{"n_layer": 8, "d_model": 192, "n_experts": 16, "experts_per_token": 1, "d_expert": 448, "d_shared_expert": 0, "activation": "squared_relu", "moe_layers": [1, 3, 5, 7], "router_score": "sigmoid", "normalize_top_k": false, "routed_scale": 2.0, "balance_loss": 0.00533, "balance_bias": false, "init_std_router": 0.0263, "lr_router": 0.000969, "vocab_size": 30161, "norm": "layernorm", "norm_eps": 1e-06, "tie_embeddings": false, "optimizer": "muon_variant", "lr": 0.00225, "beta1": 0.93, "grad_clip": 2.0, "batch_tokens": 65536, "seq_len": 1024, "train_tokens": 509300000, "steps": 7772, "dataset": "wikipedia_en"}
Below are experts of layer 3 (counted from 0) of a mixture-of-experts language model. Rows are named router (the router's row for the expert), up (a neuron's input weights, with its number), down (a neuron's output weights, with its number) and show model dimensions 0-191. Each number is 200 + 40 x the weight over its row's rms, rounded and kept within 0 to 999.
After each expert's rows: "mostly gets" lists some tokens that are sent to it at least half of the time. This comes from a sample of Wikipedia text that the model never trained on.

# expert 10
router,210,265,189,203,235,168,232,164,267,225,259,126,217,249,176,154,151,251,264,265,161,183,142,200,103,185,157,200,206,267,191,219,198,225,133,230,259,223,181,229,257,198,178,197,170,224,164,197,243,172,174,206,196,143,210,287,221,207,157,241,208,197,227,172,152,131,205,216,233,230,238,154,163,256,159,243,194,123,207,203,167,184,210,192,222,297,214,198,210,151,222,184,227,161,145,180,172,204,196,252,192,298,156,180,186,217,216,240,173,169,252,250,238,256,180,202,201,192,162,206,217,231,222,198,159,133,146,206,213,117,167,208,199,237,163,184,229,233,191,86,190,213,242,165,184,148,137,219,197,110,283,221,175,207,216,143,207,202,238,274,206,190,184,184,210,240,182,173,271,116,218,217,138,185,187,169,214,268,201,157,319,185,233,185,240,253,201,207,166,163,233,163
up26,217,200,246,227,208,219,208,225,227,212,229,126,242,161,236,151,174,223,208,137,158,151,144,207,230,199,183,193,172,258,242,208,179,144,163,203,266,202,168,191,279,184,172,155,223,223,117,217,212,261,165,115,231,179,252,157,267,223,146,211,198,221,206,146,170,83,205,197,149,151,226,196,191,184,127,265,177,306,213,232,206,193,159,190,308,180,195,191,229,193,215,149,238,317,155,243,186,163,188,168,241,160,210,265,117,206,200,112,117,282,177,205,192,232,223,199,177,194,160,238,235,234,177,174,251,200,165,203,212,224,229,171,275,154,158,208,214,156,148,239,125,191,267,251,205,220,194,190,212,199,203,172,247,144,241,217,189,219,186,234,171,228,208,199,203,218,148,194,209,238,162,187,288,202,224,212,209,222,201,224,206,134,239,207,191,194,276,189,231,125,165,222
down26,146,108,193,166,156,207,168,228,236,248,186,211,233,211,192,176,194,161,183,188,77,346,222,170,160,237,254,224,199,131,297,125,260,174,212,216,246,216,187,161,151,192,92,158,201,231,165,186,256,144,221,252,178,199,178,277,201,165,200,240,168,260,182,200,174,178,193,139,204,197,146,217,240,234,252,174,240,219,194,228,198,216,162,184,170,175,169,145,242,200,239,224,174,194,119,235,190,211,175,192,232,178,191,232,212,224,259,255,211,181,253,144,193,248,216,251,195,218,174,296,199,212,206,249,175,203,236,193,237,231,127,216,97,212,273,229,164,168,193,138,217,192,165,225,179,175,263,145,225,183,167,283,166,279,200,173,192,246,262,235,207,237,191,177,167,192,210,198,231,181,220,188,157,179,167,155,212,181,201,170,203,144,180,198,237,126,171,161,232,163,161,188
mostly gets: " he", " He", " they", " she", " It", " John"

# expert 4
router,247,239,215,168,126,263,145,173,201,155,231,194,202,173,165,193,159,253,196,262,203,143,206,188,260,157,192,144,177,242,219,178,207,207,150,263,190,269,146,161,180,188,193,211,230,174,284,229,178,202,237,129,239,182,165,272,231,230,155,194,279,232,146,196,154,184,114,208,218,161,224,129,176,208,216,198,170,149,185,283,255,193,164,264,240,207,189,182,214,120,134,124,191,190,156,141,225,208,188,191,227,226,147,172,150,175,195,239,200,169,232,222,157,201,140,199,192,216,181,206,163,320,192,156,226,199,213,168,145,195,261,259,239,252,152,150,206,263,142,185,223,184,232,157,213,231,189,207,157,242,203,231,200,185,244,126,250,172,240,254,274,132,202,162,211,219,221,242,223,216,204,180,189,151,160,221,234,258,182,168,222,174,106,170,150,260,173,177,279,184,242,182
up12,183,201,164,201,227,155,231,182,185,77,204,267,236,190,169,178,237,177,164,204,139,219,208,228,197,272,216,223,229,224,175,159,217,156,156,177,171,192,219,151,120,290,170,217,151,204,267,242,277,161,165,166,201,192,143,277,169,281,203,174,257,152,240,140,262,205,128,166,283,175,222,197,168,177,114,53,155,212,145,151,228,154,209,243,96,180,258,170,167,140,164,232,248,143,220,150,202,172,204,228,187,243,170,179,181,191,185,174,212,199,226,231,219,198,222,235,141,230,246,221,189,178,194,220,197,132,227,199,234,297,193,172,226,165,247,204,211,213,153,207,204,215,158,213,284,251,164,166,196,223,214,200,207,189,188,167,252,271,237,215,235,199,249,290,200,212,242,200,224,160,232,182,202,214,200,207,188,223,181,219,282,164,237,232,218,196,213,183,179,217,212,203
down12,227,229,170,185,216,263,212,175,173,325,143,183,134,183,184,141,121,125,187,168,209,217,195,123,195,79,179,195,151,223,167,229,204,201,192,220,266,205,204,225,238,150,183,166,193,181,185,232,199,246,222,208,215,197,207,178,290,199,161,213,166,213,167,281,231,224,253,252,188,279,206,197,176,211,193,277,277,164,197,217,205,196,246,224,239,192,200,177,198,188,255,168,214,211,143,195,289,226,214,209,159,263,194,193,225,235,251,214,214,143,225,169,143,199,186,151,249,218,149,151,196,226,231,171,246,216,172,153,141,190,169,245,197,262,236,182,223,205,190,275,185,192,203,193,106,190,255,205,198,195,173,200,225,227,184,235,200,197,162,294,206,158,242,106,215,206,185,189,232,224,170,305,165,101,195,227,190,210,169,141,149,253,146,147,144,242,203,201,200,137,139,186
mostly gets: "|", "===", " many", " South", "====", " some"

# expert 2
router,223,260,218,170,212,204,149,213,255,148,229,284,238,196,155,200,170,185,214,217,177,124,149,200,215,152,172,203,190,238,168,228,127,235,191,237,230,188,169,173,210,213,189,187,189,237,134,168,186,175,153,259,287,163,208,225,245,252,132,204,170,185,173,231,191,212,120,212,208,188,164,200,114,271,228,204,186,137,172,228,168,223,190,160,282,266,208,224,243,177,160,230,182,211,155,140,249,165,236,262,220,188,191,106,152,184,165,194,215,181,256,238,247,247,178,195,177,242,206,160,194,210,177,194,171,164,249,212,169,179,261,132,174,291,192,140,145,297,198,131,260,189,267,147,228,229,225,166,218,174,200,164,152,160,244,197,244,196,240,232,254,217,173,207,212,223,225,193,141,204,209,198,103,147,159,241,238,297,199,160,265,243,142,178,221,201,199,199,178,134,266,194
up19,179,227,243,227,242,165,220,226,145,193,204,229,214,189,218,137,219,207,153,243,192,111,165,258,179,276,155,140,252,204,111,217,212,259,142,193,160,163,102,232,230,232,247,261,163,241,208,134,203,239,329,146,117,204,181,164,232,216,245,205,166,205,190,122,233,248,182,199,240,213,249,200,188,237,198,221,199,123,196,205,161,239,153,301,227,249,265,194,178,252,213,234,218,205,196,182,183,267,195,176,280,177,231,172,193,191,222,198,210,174,198,199,167,172,266,186,201,135,212,238,244,249,151,202,150,202,214,159,203,170,190,196,183,199,217,202,143,176,245,192,147,206,219,111,173,126,188,193,275,152,243,221,159,181,212,249,134,172,240,208,202,196,157,201,201,279,200,177,213,259,179,145,239,251,225,170,174,183,179,241,210,171,146,256,254,250,177,164,139,214,168,161
down19,201,134,209,154,191,245,160,102,265,182,219,271,290,156,222,206,272,169,140,191,199,256,190,193,188,182,153,192,176,214,232,98,236,199,179,228,186,187,216,173,258,199,199,258,257,215,203,256,196,193,189,157,203,181,230,250,212,242,161,211,161,150,228,254,187,169,197,208,148,186,184,200,266,117,222,219,202,119,205,207,268,175,217,181,204,211,157,237,194,133,286,186,183,114,180,219,197,127,230,261,184,200,225,161,195,205,198,200,138,150,189,155,184,222,190,100,202,196,233,172,190,202,220,155,180,221,202,271,214,140,137,162,199,233,137,204,267,231,211,226,249,199,252,236,122,207,263,292,259,244,203,213,200,222,171,205,175,162,214,161,183,178,157,238,186,176,190,165,119,124,290,233,208,195,153,125,270,172,259,199,160,181,231,188,218,202,217,208,266,206,201,174
mostly gets: "),", "\",", ",", ".,", " but", "\""

# expert 15
router,171,203,254,223,150,221,249,253,249,209,220,221,210,203,163,236,238,192,193,232,176,253,169,148,181,243,113,200,237,219,172,214,238,181,96,238,191,217,203,211,169,172,189,222,187,217,226,232,255,193,194,266,215,218,179,266,202,233,138,214,219,215,171,240,199,233,137,174,177,148,203,96,212,159,184,211,110,142,157,141,239,200,230,221,235,165,153,252,190,161,197,262,191,137,250,194,254,196,203,141,207,282,230,179,207,220,236,193,174,150,265,214,158,218,109,239,191,209,189,227,160,258,181,116,216,97,163,197,132,174,262,147,186,222,138,168,163,196,260,186,143,228,167,260,202,201,201,267,178,234,198,241,120,117,178,169,266,153,288,266,241,206,187,176,282,218,207,200,163,201,143,198,170,217,167,196,247,238,245,173,204,162,235,191,207,242,170,185,206,192,241,170
up14,187,279,252,167,197,267,210,227,245,177,199,165,252,166,162,151,206,210,204,213,248,169,201,165,211,217,205,203,200,125,126,161,267,234,264,251,175,225,300,230,253,182,132,204,174,224,191,205,223,186,171,272,197,271,241,283,289,197,225,274,214,121,195,167,282,197,179,219,243,179,172,172,174,202,182,210,268,151,190,216,206,231,207,130,148,151,218,232,221,151,170,253,204,152,211,191,179,135,203,182,212,186,200,131,236,201,117,193,202,200,196,160,184,135,180,131,171,270,192,192,219,211,221,205,140,194,195,217,229,230,208,221,251,236,163,182,198,262,283,263,210,177,250,232,143,175,262,193,161,171,229,237,197,190,187,134,224,234,214,294,204,259,202,222,141,144,200,134,215,206,177,237,170,163,202,190,134,171,150,123,231,145,219,173,124,142,183,163,199,191,230,207
down14,201,149,282,250,189,248,191,138,212,247,240,238,236,226,202,210,133,227,206,157,220,219,209,224,253,104,213,129,208,194,258,241,158,147,200,198,227,214,156,175,165,173,215,254,226,160,213,148,187,214,194,173,202,223,237,169,203,159,204,245,321,205,119,156,179,185,268,255,145,199,175,164,229,147,181,149,202,181,165,111,171,197,239,212,221,253,186,171,231,159,145,205,205,227,168,182,176,228,259,217,252,222,267,266,286,207,197,200,152,117,195,174,191,261,210,172,131,161,188,198,229,225,158,167,165,153,272,134,226,109,147,164,203,197,192,211,188,206,239,232,204,241,263,174,167,219,143,180,162,160,156,171,173,210,256,270,254,229,260,250,185,158,229,206,253,174,215,247,131,210,188,199,225,274,224,189,218,185,169,278,209,272,188,159,229,210,179,192,260,181,174,229
mostly gets: " &", " or", " and", " And", " Bor", " Ny"

# expert 3
router,263,193,202,179,218,205,236,182,227,106,209,147,256,214,158,196,203,264,203,245,195,190,183,171,168,149,163,196,144,175,162,153,174,183,199,154,236,198,214,194,204,275,245,238,161,216,233,188,231,192,182,233,244,145,230,170,204,272,200,204,180,184,219,133,223,115,137,220,236,123,115,138,133,311,256,286,152,148,172,262,135,212,165,268,277,219,179,184,233,214,201,197,178,223,186,135,183,196,194,204,136,248,214,174,148,246,235,178,253,176,227,230,205,199,177,205,156,245,182,219,182,253,169,149,129,150,248,263,208,217,264,92,203,239,219,132,146,232,210,153,220,224,211,204,228,223,215,187,254,198,217,166,186,187,217,158,200,182,291,195,170,151,145,146,253,286,241,168,236,209,177,144,154,188,230,192,189,214,192,196,207,245,151,196,202,208,181,220,196,156,275,193
up25,199,222,212,201,127,131,166,218,164,218,185,233,199,231,140,209,152,276,185,213,274,287,182,235,213,236,205,189,153,154,188,186,134,149,189,189,172,211,283,205,202,181,201,156,185,203,171,203,157,213,211,225,123,204,103,258,215,123,194,186,185,249,188,192,175,201,173,175,207,190,160,203,135,203,171,283,167,219,226,223,228,246,202,242,141,208,207,272,197,242,146,241,209,263,205,186,236,192,230,190,250,165,213,203,138,210,233,263,198,195,207,172,190,186,148,207,132,266,204,212,200,221,232,215,217,200,257,214,270,301,236,161,257,227,247,203,167,199,177,196,104,279,243,189,138,258,163,205,171,223,200,194,205,195,176,179,202,201,217,197,251,219,189,190,210,195,260,259,205,194,186,238,203,163,187,201,131,111,303,201,132,185,142,112,114,294,228,161,161,260,155,203
down25,216,277,215,196,319,211,141,151,195,187,154,247,213,224,257,211,201,237,241,228,171,215,289,299,236,188,207,146,171,119,249,224,201,181,148,279,200,185,173,182,221,254,121,248,198,203,192,210,210,306,158,146,163,199,91,235,203,176,210,226,197,235,207,207,210,134,204,202,248,162,186,146,184,132,182,238,210,228,185,157,231,241,174,225,210,203,203,215,232,135,182,139,308,158,162,231,204,184,182,203,214,176,121,201,225,177,188,172,181,169,191,185,225,201,189,176,239,172,173,244,225,220,226,161,197,150,126,197,229,173,178,143,186,233,234,218,201,163,189,211,149,137,187,190,202,178,169,182,238,275,240,261,139,186,198,211,183,138,250,242,194,225,205,219,193,196,234,176,165,320,251,184,190,179,188,146,209,216,180,191,231,266,169,199,225,161,83,167,254,201,144,237
mostly gets: " |", "ová", "ov", "án", "h", " v"